{"n_layer": 8, "d_model": 256, "n_experts": 96, "experts_per_token": 2, "d_expert": 160, "d_shared_expert": 128, "activation": "swiglu", "moe_layers": [1, 3, 5, 7], "router_score": "softmax", "normalize_top_k": false, "routed_scale": 6.93, "balance_loss": 0.0107, "balance_bias": false, "router_z_loss": 0.001, "router_bias": true, "init_std_router": 0.0331, "lr_router": 0.000768, "n_head": 2, "n_kv_head": 1, "head_dim": 64, "vocab_size": 29967, "norm": "rmsnorm", "norm_place": "pre", "norm_eps": 1e-05, "positions": "rope", "rope_base": 10000.0, "rope_fraction": 1.0, "qk_norm": true, "attn_scale": 0.152, "tie_embeddings": false, "parallel_block": false, "extras": ["capped logits"], "init": "normal", "init_std_qkv": 0.0318, "init_std_o": 0.0449, "init_std_up": 0.0318, "init_std_down": 0.0, "optimizer": "muon_variant", "lr": 0.00813, "lr_mult_o": 2.0, "beta1": 0.95, "lr_head": 0.00664, "grad_clip": 0.5, "warmup_steps": 50, "schedule": "cos", "final_lr_fraction": 0.0, "batch_tokens": 65536, "seq_len": 1024, "doc_mask": true, "train_tokens": 339900000, "steps": 5187, "dataset": "wikipedia_en"}
Below are experts of layer 3 (counted from 0) of a mixture-of-experts language model. Rows are named down (a neuron's output weights, with its number) and show model dimensions 128-191. Each number is 128 + 24 x the weight over its row's rms, rounded and kept within 0 to 255.
Before each expert's rows: a language model's description of what the expert responds to. This comes from a sample of Wikipedia text that the model never trained on.

# expert 16
Nouns for sports competitions and their stages, such as Cup, league, round, leg, final, knockout, in football, tennis and basketball articles.
down0 [116 160 142 145 131 126 128 136 146 170 137 151 132  86 119 110  94 167 107  97 128 175 151 128 150  99 117 137 130  94 112 120 114 128 130 160 170 146  92 119 102 121 120 130 123 142 117 184 141 118  85  98 159 107 113 145  73 155 153 152 188 104 149 123]
down1 [126 105 133 147  91 136  91 155 124 124  89 133 164 127 108 125 127 109 149 151 126 134 125 130 152 124 102 107 126 113 128 124 135 131 114 150 127 150  98 107 117 101 111 105 124 176 135 175 109 100 143 126 129 148  90 143 147 115 138 166  92 101 124 107]
down2 [131 137 141 150 145 159 129 151 140 103 158 141 106 137 113 103 109 108 140 120 135  99 156 137 126 140 106 158  98 111 153  88 131 142 124 109 114 119 130 125 117 104 121 135  56 101 137 100 149 110 150 127 104  93 145 174 123 131 160  96 118 131 116 131]
down3 [141 107  91 103 128 125  99 127 120 115 141 133 138 121 138 161 116 152  95 167 101  85 116 106 129 117 129  99 159 135 113 161 130 149 144 136 121 104 117 134 142 114  94 108 101 123 127 149 172 154 121 131 104 121 123  93  98 141 120 151 101 146  96 188]
down4 [125 129  77 145 136 122 107 151 106 134 145 185 142 117 156 129 139 167 110 123 116 149 120 132 113 162 144 165 135 121 110 167 145 126 157 124 120 137 115  99 192 155 110 139 140  96 137 108 155 165 113 161 137 124 123 135  94 114  99 133 131 135 143 136]
down5 [165 164 130 182 126 157 150 170 115 111 121 106 140 126 124 157 119 124  94 120 101 151 107  89  83 144 115 112 143 150 124  97 102 111  97 168 138 165 176  80 137 159 102 138 114 130 109 125 103 118 118 185 100 132 131 183 130 153 121 117 126 164 138 104]
down6 [123 105 111 172 167 167  84 106  79 136 140 158 110  88 138 117 138 120  95 142 122 125 133 125 164 118 130 160 119 143 139 116 145 121 115 121 144 158 144 164 125 138 121 141 100 133 137 160  70 123 119 130 149  96 121 114 143 104  99 139 145 117 109 166]

# expert 21
Closing parentheses ending an abbreviation or year, such as LAPOP), (ST), 1932), plus word-final pieces like se in Grosse or Scorsese.
down0 [116 143 112 107 140 123 134 163 117 128 133 115 102 156  96 119 137 107 132 144 133 154 129 143 132 134 110 145  67 163 128 147 120 149 131 114 118 156 101 109 114 149 135 134 131  85 118 104 124 115 108 178 131 150 121 108 129 123  87 131 167  89 144 153]
down1 [138 121 131 152 110 118 146 155 105 129 116 115 138 148 124 129 128 193 186 125 117 112  82 133 145 135 155 130 124 122 126 144 129 125 149 156 132 130 124 107 138 161 121 128 126 103 164  59 114 114 182 148 128 186 120 144 116  93 134  94 110 144  88 114]
down2 [109 135 121 141 147  75 144 152 154 156 134 180 141 121 111 122 147  95  81  96 105 137 126 141  94 132 143 170 129 111 127  88 112 149 113 104 130 148 132 165 154 109 124 154  93 137 109 146  63 131 126 158 126  99 142 161 162 104 126 142 138 108  86 143]
down3 [ 81 138 128 125 133 143 133 117 151 126 124 128 108 160  99 132 137 156  85  87 122 113 147 106 174 120 147 115 116 112  82 105 141 100 200 142 133 131 145 105 192 141 152 130 144 104 139 164 122 144 131 118 113 125  96 143 148 119 191 127 133 128 139 156]
down4 [152 134 101  89 106 109 154 138  86 141 147 152  92 136 100 122 118 156  70 147 102 131 111 128 120 124 156  96 134 122 146 138 114 107 121  93 125 129 109 121 122 171  94 113 118 121 102 122 147 174  92 132 113 117 108 123 143 156 122  88 139 114 124  96]
down5 [140 136 120 138 132 118 103  87  96 107 103 173 134 116  71 133 151 137 116  92 128 168  90 137 115 111 127 130 166 112 116 100 114 132 133 113 131 145  80 173 139 112 128 122 120  85 144 143 142  93 121 117 160 159 155 129 158 109 104 144 158 149  87 137]
down6 [ 87  78 126 133  89  72 118 143 151 102 153 119 156 129 126 162 137 117 121 170  92  92 163 117 140 111 149 151 112 107 110 150 100 165  88 153 141 131 160 152 146 148 149 123 130 120 117 131 113 141 103 131 120 104 150 136 111 104 127 134 110 108  80 160]

# expert 29
Adjective-forming pieces like al, id, ic, ful inside technical words, such as caud-al, crust-al, color-ful, plus known, such, and Order: in taxonomy lists.
down0 [140 106 138 115 110 129 128  83 115 110 133 179 123 133  87 145 133 129 146 133 135 126 145 134 117 174 152 115 110 111 134 126 132 135 131  96 100 120 114 110 123 139  95  99  84 191 116 107 147 125 141 110 114 136 122 105  86 124 136 140 146 108  92 142]
down1 [121 155 123 158 105 124 101 116 149 128 107  98 123 159 159 105 105 138 144 116 113  89 114 132 125 112 104 106  95 103 130 132 136 138 115 101 120 118 138 151  95 120 165 130 106  99 153 108 128 127 122 152 135 146 155 126 132 150 151 165 176 141 108 129]
down2 [ 64  90 140 118 110 114 144 160 102 119 122 131 136 142 144 133 126 112 117 150 155 125 142 112 111 143  96  94 154 133 128 140 125 157 144 122 142 120 152 144 157 142  82 122 125 122 124 130 129 102 137 115 104  88 136 115 131 126 125 123  89  73  85 169]
down3 [158 123 108 148 171 145 127 110 117 128 115  87  96 141  95 151 176  76 114  98 121 169 136 105  90 135 129 156  88  94 108 161 159 110 141 117 110 122 134 137 148 123  97 116 137 138 161 103 116 102  70  89 161 160 146 160 144 147 118 141 132 114 117 121]
down4 [119 140 175 157 159 109 112 149  93  54 145 119 143 112 122 146 164 126 114 112 136  98 169 172 116 135 166 124 152 114 136 116 134  90 117 122 158 125 106 118 145 182 125 168  92 131 105 132 111 156 133 136 133 185 131  86 146  90 143 172 142 107 143 142]
down5 [123 126 160 139 144 102 141 129 128 149 119 164 131 174 117 156 101 131 134 121  75 118 137 111 109 112  63 102 149 149 158 140  76  84  84  74 136 147 140 121  97 155 113 157 138 126 139 115 109 119 153 145  95 114 159 157 139 113 123 107  95 158 119 144]
down6 [160 194 128 156 125 137 144 105 142 111 151 167 124 120 110 120 162 114 136 131 138 137 129  94 175 144 130 179 119 132 104 122 115 113 102 133 119 132  74 115 119 152 135 141 117 156 170 139 142  98  93 154  83 104 155 125 124 149  82 114 109 147 136 114]

# expert 53
Opening braces and symbols in LaTeX math such as \begin{ and \frac{...}{, plus parentheses, numbers and line breaks in tables and lists.
down1 [160 140 156 131 134 110 134 128 125 174 111 112 113  67 115 104 120 158 156 118 129 150 112 137  98 169 112 164 150 102 125  93 126 128 156 105 136 130 110 132 141 146 124 148 107 128 135  93 120 123 124 123 126 137  97 134 168 138 136 119 101 135 140 139]
down2 [109 123 100 130 147 150 138 111 126 179  69 120 153 136  99 119 143  99 156 127 121 103 130 168  99 120 153 161  83 112 120 104 149 155  73 122 131  56 129 121 112 153 139 139 127 127 137  94 118 115 141 139 112 126 118  91 104  81 164 127 156 122 154 134]
down3 [140 125 137 125 109 124  73 135 120 141 126 175 126 119 151 128 154 154 139 177 130 150 124 119 122 139 155 119 127 157 137 110 115 125 136 159 158 108 166 118 120 101 123 146 106  71 139  93 153 184 102 106 126  88 139 124 128 139 150 102  88 136 146 107]
down4 [127 124 103  98 129 172 162 123  97 101  99 118 100 158 118  79 146 100  94 152 102 149 122 132 137 135 106 108 141 120 116 155 136 137 125 121 132 144 147  97 152 152 134 110 126 130 176 149 159 124 103 165 130 136 160 154 130 129 134 111 151 160 124 113]
down5 [111 135 131 154 154 143 161 129 170 124 126 139 137 151 129 120 147 194  90 146  96  70 124  86  80  81  91 122 163 143 120 137 142 154 135 117  76 159 111 150  93 109 152 137  91 143 113 118 130  99 115 161 130 140 150 116 153 140 194 138 107 114 151 114]
down6 [136 121 160 104 110 147 161 120 122 122 126 124 131 161 139 136 150  85 131 165 100 161 105 107 142 153 138 105 142 166 127 137 147 137 132 137  95 124 182 151 129 175  98 102 164 108 129 128 173 126 125 122 182 114  76 109 111 114 112 118 122 174 139  82]
down7 [140 128 138 100 140  97 140 142  95 101 162 157 152 126 115 133 106  93  94 116 120 147 125 105 111  76 136 153 143 145 106 132  98 120 161 128 110 133 112 134 160 126 131 160 117  76 107 167 162 175 134 126  93 141  91 130 101 136  90 137 148  89 128 139]

# expert 60
Final nouns of multiword institutional or place names after a modifier, such as United States, New York, Australian Albums, States Army.
down0 [144 135 116 128 132 100 136  87  82 139 145  89 150 149  96 148 129 140 152  99 133 180  91 169 136 117 169 154 121 137 137 133 179  90 135 143  99 145 101 143 166 140 130 159 106 105 146 124 143 111 113 120  97 134 112 105 139 131 143 117 181  80 174 184]
down1 [121 144 142 112 139 135 127 120 169 129 136 142 138 111 132 113 156 118 158 119  84 114 146 140 134 108 159 141 116 100 122 104 133 111 103 152 138 131  93 105  77 152 117 112  93  88 144 123 132 133 158 113  76 120 133 146 142 166  84 154 148 144 117 153]
down2 [149 103 130 141 103 115  86 109 103 133 174 138 145 125 121 150  96 145 128 157 121 123 159 105 131 139 117  94 129 131 127 129 150 114 175 128 162  99 189 141  93 112 141 136 138  67 125 136 154 138 138 128 104 153  95 113  91 145 100 102 102 164 139  92]
down3 [130 154  60 139 161 110 178 146 122 190  96 108 136 101 144 114 105 147 112 106 139 110 114 112 102 150 172 171 124 148  85 182  97 149 153 145 101  92 141 152  94 123 156  95 135 110 126 110 123 101 120 122 130  90 105  97 130 144 161 105  96 140 137 192]
down4 [112 115 103 127 154 117 133 140 134 108  92 127 105 141 128 111  99  88 142 132 150 108 172 142 125 137 124 174 140 120 160 131 116 140 126 155 159 182 162 165 135 155 146 146  72 143 146 119 114 118 105 150  99 182 118 153 116 120 134 146 143 137 137 178]
down5 [107 139 135 117 116  84 138  95  92 123 166 124 129 131 102 113 131  96  86  87 125 124 121 147 152 154 176 154 115 113 163 147  97 150  87  92 146 148 140 168 104 125 136 145 113 120  77  94  96 100 126 118 134 110 132 115 106 122 137 112 178 111 119 136]
down6 [102 126 132 137 124 121 148 154 153 115 171 136  98 101 129 125 122 151 155 112 131 131  84 143 118 123 125 183 118 130 121 151 131  90 118 130 124  98 135 176 126 116 103 187 114 113 156  89 114 110 128 143 125 116 192 158 143 135 147 136 137 190 151 121]

# expert 39
Words following measurements in species and place descriptions, such as in diameter, wide, long, north, and coordinate endings like °W.
down0 [153 178 136  82 172 108 109 136  79 113 125 146 145 145 184 109 145  85 157 115  92 135 124 116 182 137 116 149 152 115 147 121 134 110 160 133 122 113  87 102 110 154  96 150 174 149  87 116 144  87 126 136 137 118 156 122  98 131 137 131 108  96 122 133]
down1 [ 93 125 143 117 164 147 113 131  98 134 154 120  93 151 122 110 100 147 148 141 137 133 123 131 128 128 129 162 171 129  87 126 148 101 102 143 114 165  80  81  98 154  96 120  98  58 146 109 169 116 120 148 128  86 145 138 124 105 100 134 134 120 150  74]
down2 [153 131 124 127 109 168 131 152 120 151 160  95 105 112 115 134 128 144 135 112  75 126 120 123 139 136 155 104 109 170 152 119 176 114 153 159 109 131  79  98 111 158 174 174 151 126 127 120  86 109 152  62  97  89 142 161 118 149 113 102 133 102 119 120]
down3 [140 124 128 204 120  93 123 132 139 103 159 119 127 131 109 107 136 148 174 151  86 130 113 130 156 112  92 174 118 138 128 128 103 101 148 141 122 124 121 100  94 149 176 131 123 122 167 113 120 118 140 137 125 106 134 104 128 146 130  79 134 128 128 160]
down4 [137 131 147 156 168 118 131 130 123 103 102 145 121  78  93  95 117 132 122  94 129 111 119 108 170 104 153  97 161 151 129 161 118 149 142 125 131 100 147 167 154 151 113 115 144 149  98 111 119 139 143 138 149 117 123 123 122  77 101 120 134 134 151  99]
down5 [ 85 130 147 143 120 129 165 132 162 128 132 134 121 142 116 149 127 179 117 136 119 136 161  95 139 116 143 129 121 100 172 130 106 112 120 159 129 145 140 111  95 153 138 114  97 119  88 145 119 141  86 115  87 146 143 133 148 137 147 140 154 120 148 164]
down6 [115 123 147 140 115 139  78 116 124 121 103 135 145 112 139 152 120 175 134 143 128 149 141 133 100 122 155 114 158 132 115 135 127  77 100 109 119 156 142 130 117 169  80 130 137 104 178 174 124 127 126 110 173 117  98 113 151 171 131  99 117 133  97 116]

# expert 30
Two-digit numbers in sports results, statistics tables and percentages, especially game scores like L 69–79 and W 89–88.
down0 [187 139 178 102 114 101 126 126 104 121 150 111  98 114 122 157 186 122  96 119 119 128 145 125 102 132 115 138 139 159 119  95 132 154  90 162 145 161  95 172  88 160 110 163 172 114 141 127 107 126 120 112  91 150 142  67 169 139 160 158 104 119 133 102]
down1 [119 151 112 125 121 108 131  76 125 164 143 112 133 101 139 142 184 156 149 166 106 104 159 110  73  95 107 123 122 136 104 129 149 122 104  91 126 126 108 148 118 129 157 103 145 178 121 139 109 134 113 145 127 147 109 137  97 126 118 179 108 123 127 112]
down2 [ 85 118 172 162 100 131 136 134 123 127 111 117 121  97 139 193 110 130 133 129 129 158 129 126  87 121 127 128 135 141 157 138 134 120 135 102  95 122 163  99 102 114 140 140 112 146 160 154  71 103 141 117 183 130 149 121 176 116 149 167 104 119 111 163]
down3 [121 111  96 144 103 103 136  70 143  87 157  90 130 125 133 106 133 122 156 136 131 127 112 139 103 149 125 162 135 124 109 144 143 118 143 140 132 129 143  79 142 158 168  99 128 125 155  95  79 113  60 116 150 136 105  95  79 137 170 118  95 132 137 135]
down4 [135 107 102 139 144 127 184 137 166 140 102 142  82 125 145 121 121 138 132 147 116 105 108 135 132 103  89 142 145 139 164 108 151  92 114 104  83 104 109 171 130  92 114 102  77 115 155 136  76  94 135 137 157 105 124 147 127 118 145  97 102  43 106 128]
down5 [135 174  86 112 134 142 155 136 126 122 124  99 117  94 106 146 139 114 149  83  98 134 137 147 169 126 130 128 122 125 164 136 162 197 114 106 111 130 117  97 160 112 117 152 128 135 164 143 117 139  90  90 116 117 122 109 148 114 133 136 155 111 101  96]
down6 [154 133 135 120 112  78 114 141 110 160 156 146 130  80 124 112 128 114 122 113 124 133  86 166 110  96 115 178 155 127  74 150 160 154 147 117 107 106  77  76 128 130 183 134 114 119 140 121 116 110 161 118 144 131 108 117 120  77 115 103  83 121 158 130]

# expert 20
The preposition "in" and kin (into, during, across, within) introducing places or times, e.g. "born in", "Events in the year 2026 in Guinea".
down0 [139 144 114 143 114 142 111 122 154 111  66  97 120 117 137 143 165 108 136 105 136 108 103  98 100 124 114 149 134  98  97 122 115 110 143 133 140 187  82 127 149  73  97 113 114 141 113  87  72 145 137 121 136 141 122 104 158 158 155 116 137 153 115 138]
down1 [147 127 162 128 123 107 130 112 138 132  81 122 152  79 147 114  91  87 115 150 126 159 175 116 124  99 164 156 138 141  89 109 176 109 107 140 172 140 185  96 158 178 182 126 123 113 112 122 134 122 118  99  98 127 161 162 149 135  87 161 128 137 125 111]
down2 [115 125 143 109 137 175 161 148  94 144 156 161 101 118 113 146 104 181 103 154 117 124  96 170  91  98  98 117 127 167 116 131  69 194 115 135  97 149 164  81 122 140  92 107 113 125 143 130 146 180 139  93 109 131 142  86 169 109 103  91 116 139 139 136]
down3 [144 108  78 149 150 115 100 131 150 162 137 107 128 149  89 137 102  90 114 122 142 136 140 104  94  96 138 120 130  72 150 126 115 133 158 152 160 115  47 147 118 147 156 101 108 159  83  98 114  94 109 155 109  89 132 143 121 126  95 122 134 119 155 120]
down4 [153 146 123 119 148 115 160 145 109 115 139  80  95 135 155 156 110 136 127 125 126 136  84 136 116 117 137 189 118 147  96 132 142 113 112  96 110  85 154 154  97 112 129 138 175 110  71 132 137 129 116 166 151 117  97 144 133 160 126 150 127  97 143  86]
down5 [174 120 110 138 107  87 126 155 147 150 113 147 117  85 166 114 190 125  75  96 152  82 138 150 115 116 179 113 130 120 121 141 168 129 106 154 127 108 144 166 162 168 118 117  95 125 124 134 131 147 143 127 165 168 130 114 158 127 131 108  98 154 153 104]
down6 [151 121 107 110 141 101 118 102 149 129 148 186 127 155 160 133 112 144 152  78  84 171 112  93 168 148 100 127 124 136 119 130 134 180 113 151 156  97 157 141 121 125 130 132  96 119 139 115 166 100 134 117 146 115 118 110 117 116 131  77 128 144 131 139]

# expert 22
Word-final pieces completing a split word, mostly past-tense endings like ed, led, ched, pt, plus closing quotation marks after speech or titles.
down0 [124 143  97  85 159  58 148 137 118 127 149 124 107 175 121 150 121 178 127 128 132 130 106  90 102 135 122  95 142 135 131 139  99 118 152 105 108 160 176 153 118 136 160 103 153  96 125 135 101 138 154 153 159 134 105 105 196 170 137 130 159 119 125 142]
down1 [161 125 176 130 139 117  98 131 121 101 161 143 104 131 124 126  98 117 130 174 112 167  87 152 128 103 115 117 132 138 136 139  99 134 121 127  95 137 105 118 152 119 106 113 136 125 157  79 147 121  62 160  85 132 102 115 164 131 133 167 124 154 126  90]
down2 [120 115  89 151 135 123  98 105 100 136 173  96 131 108 102 162  75 198 118 154  93 137 109 110 169  95 117 103 145 172 106 134  94 131  99  82 133  96 148 117 113 122 122 117 116 174 124 104  78 125  53 110 133 100 102 133 128 127  87 112 128 123 103 103]
down3 [112 143 114  88 139 125 144 123 122 146 118  80 134 153 115 161 102 131 143 107 102 174 134 119 169  85 101 204 106 114 152 137 129 131 115 146 145 126 149 153 121 107 126 105 133 116  90 130 169 149  96 172 115 152 130 107  88 149 115 148 132 132 158 137]
down4 [140 118 150 129 125 138 117 135 130  93 121 109 154 112 109 123 101 153 125  92 127 104 134 134 138 128 159 151 117 128  98 117 105 147 168 111 104 134  97 132 139 107 149 140 116 132 114 110 142 137 101 133  83 150 114  90 183 120 121 133 139 114 174 104]
down5 [149 126 126 113 143 118 154  87 115 124 119 143 130 116 142  78 102 111 127 136 168 123 103 107  90 126 110 142 142 141 151 128 111 125  81 136 138 117 107 125 125 105 167 138  95 119 112 155 143 153 137 137 115 147 169 133 101 115 106 138  97 108 112 136]
down6 [135 109 111 165 101 158 145 133 119 155 157 147  82 100 123 112 128 105 139 121 110  98 115  88 130 169 161 134 168 100 125  76 163 142 144 173 112 123 108 121 127 144 118 124 126  97 116  97 143 136 128 140 126 144 147 145 131 116 148 153 184 121 144  98]

# expert 36
The preposition on, also On at sentence start, before dates or places, as in on 27 March, based on, moved on.
down0 [ 96 152 137 161 128 106 138  73 124 146 158 127 111 145 171 123  77 185 128 135 111 113 126 144 126 112 152 111 149 129 134 105  92 120  92  78 112 142 171 121 100 117 115 161 158 112 130 120 135 120 138 122 115  93  44  90 147 148 131 141 102  98 114 173]
down1 [125 110 142 106 136 136 161 122 133 150 137 152 134 144  80 152  75 116  98 104 103  95  82 136 111 154 123 123 138 130 121 106 121  87  58 145 111 133 110 133 128 150 158 143 145 154 133  82 101 123 185 162 136 119 132 120 107 135 140 160 125  79 114 156]
down2 [140 105 113 105 108 142 160 154 122 133 131 112  82 149  90 106 117 146 137 124  99 104 180 131  88 118 153 144 125 129 137  85 116  77 160 107 143 165 105 148 130 143 156 135  97 126 116 103 120 121 104 165  99 141 125 106 133 132 173 122 110 148 113 137]
down3 [123 113 127 114 120 123 126 129  93 109 133 105 148 132 122 127  85 141 124  77  77 146 100 107 111 125 152  92 156  97 108 141 152 133 132  93 153  82 148 145 103 143 163 127 129 133 111 191 154 164 110 149 149 112 123 128 122 171 127 128 123 148 102 125]
down4 [121 127 133 126 158 132 128 170 155 176 160 142 146  98  85 117 126  95 153 122 126 125 153 106  90 156  86 130 162 143 108 169 112  97 126  84  91 164 162 129 117 127 136 150 140  95  67 123 168 124 109 109 146 133 155 111 142 138 132 164 125 181 151 151]
down5 [ 97  97 129 127 161  79  90 110 154 147 147 141 142 152 106 112 106 153 134  96 165 147 115 130 162 149 162 135 104 171 111 120 187 158 147  98 110 169  87  75 125  99 124 143 108 127 108 142 154 117 107 144 124 112 120 147 119 131 140  78 155 125 133 134]
down6 [131 169 154 102 132 100 139 154  99 149 111 140 106 133 152 137 150 125 141 184 117 190 117 138  99 113 136 147 133 148 129 106 102 139 155 126 106 143 118 157 141  98 125 106 111 150 135 125 113 124 148  93 116 131 137  98  79 131 135 153 129 108 133 108]

# expert 55
Head nouns ending names of organizations, events or works, such as season, School, Museum, Festival, Award, magazine, edition.
down0 [125  90 145 129 135  89 114 114 163 121 157 116 123 129 133 179 165 124 117 124  99 124 123 136  76  72 165 115 145 115 116  76 118 104 172 117 154 177 173 117  90 140 144 152 165 128 154 179  92 162 128 128 129 152 138 119 152 137 106 143 137 141 164  82]
down1 [177 106 142 145 102 135 135 118 142 143 108 174 175 140 147 107 129  67 117 155 113 137  98 171 111 152 125 140 131  91  97 133 134 112 152  76 133 148 139  94 130 126 131 137 144 109 108 132 132 132 113 121 108 129  98 112 180 169 143  97  85 109 168 134]
down2 [121 107 121 123 135 132 151 154 101 163 128  99 128 128 146 139 136 136 115 126 107 120 118 136 134 112 117  91 114  90  83 142 156 105  96  93 115 123 124 134 123 118 165 105 164 112 126 135 100 123 122 114 164 100 133 101 123 115 134 146  90 162 155 129]
down3 [113 132 115 120 131 135 131 120 150 140 127  89 150 110 152 130 120 164 135 110 127 165  82  91 118 116 154 115 145 119 112 150 100  86 105 142 195 139 169 151 122 112 164 141 149 154 103 156 134 131 156 161 111 126 130 103 163 146 165 121  89  89 150 126]
down4 [149  94 135  97 100 103 169 129 126 160 156 122 145 109 109 124 108 104 130 115 141 107 161 145 160  93 167  80 150 136 104  99 120 164 174 111 137 149 120 107 114 119 155  91 151 106  94 133 136 156 117 132 103 123  85 170 121 177 150 123 104  92 134  97]
down5 [152 129 122 151 122  85 121 124 142 170 138 108 154 174  98 157 134 137 126 155 146 144 154 143 140 123 131 151 146 126 116 139 165 106 117 113 134 118 120 123 105  85 136  72 110 105 159 149 105 119 146 122 109  97  83 151 119 133 112  82 145  82 130 151]
down6 [125  75 155 144 154 143 135 128 155 114 102  87 146 131 176 136 152 165  86  80 153 123 115 118 149  64 150 129 144 136 133 102 139 123 109 116 145  95 146 114 123 107 112  89 119 128 124 106 128 132 138  92 148  99 131 125 142 171 141  91 105 163 126 151]

# expert 52
Years in dates, especially after a month or In, such as September 1981, plus ordinals first, second, last.
down0 [128 143 161 123 115 118 147 134 151 125 142 146 136 124 149 129 171 103 110 157 151 164 135 124  75 115  99 111 130 100 131  62  94 145 134 168 155 125 127 117 139 130 115 124 110 126 157  85 162  56 146 119 117 126 134 156 199 100 118 122 130 110 131 121]
down1 [103 136 110 166 113 130 164 107 113  91 109 135 127 133 141 114 123 140 113 123 144 107 184 163 154 163 123 173 125 108 108 117  80 117 107 138 135 132 113 130 138 153 113 163 124 122 101 131 128 122  95 111 168 122 124 141 154 134 103 139 148 164 101 107]
down2 [144  70 115  91 167 142  97 159 118 160 120 154 130 105 128 146 107 109 105 124 143 161 124  93 129 118 105 106  97 143 130 152 127 127 129 170 199 120 162 142 109 167 118 142 165 127 125 131 108 155 129 100 114 117 135 146 124 155 140 115 138 122 148 111]
down3 [132 128 119  99 134 115 160 136 167 110 111 141 163 177 117 129  99 140  87 125 121  99 169 145 173  85 166  71 112 128 136 124 150 108 121 163 146 144 115  94 101 139 126 108  68 134 165 105 132 153 111 110 106 172  82 159 143 118 154 169 129 122 144 138]
down4 [140  85 116 161 113 171 126 133 121  62  90 148 137 137 135 177 102 119 131 126 162 105 118 144 145  98 161 197 155 107 123 111 129 143 112 148 154 129 125 126 135 138 103 157  98  92 125 148 135 136 113 131 146 133 139 102 161 143 166 137  84 122 147 117]
down5 [113 113 140  96  98 123 139 134  95  99  88  99 123 121 126 114 152  68 124  94 120 110 136 142 144 112 124 165 116 159 155 173 121 146 175 134 127 173 105 117 131 101  99  84 124 147  89 102 145 117  97 132 119 127 126 125 111 123 113 146 188 107 122 143]
down6 [174 122 139 120 114 107 146  96 160  79  82 125 109  94 134 153 141  87 152 100 130 117 135 125 137 190 114 110 151 128 162 148 146 113 162 122 111 129 136 149 103  72  95 125 147 102 131 117 126 125 153 129 129 103 146 129  93 158 127 140 164 126 127 143]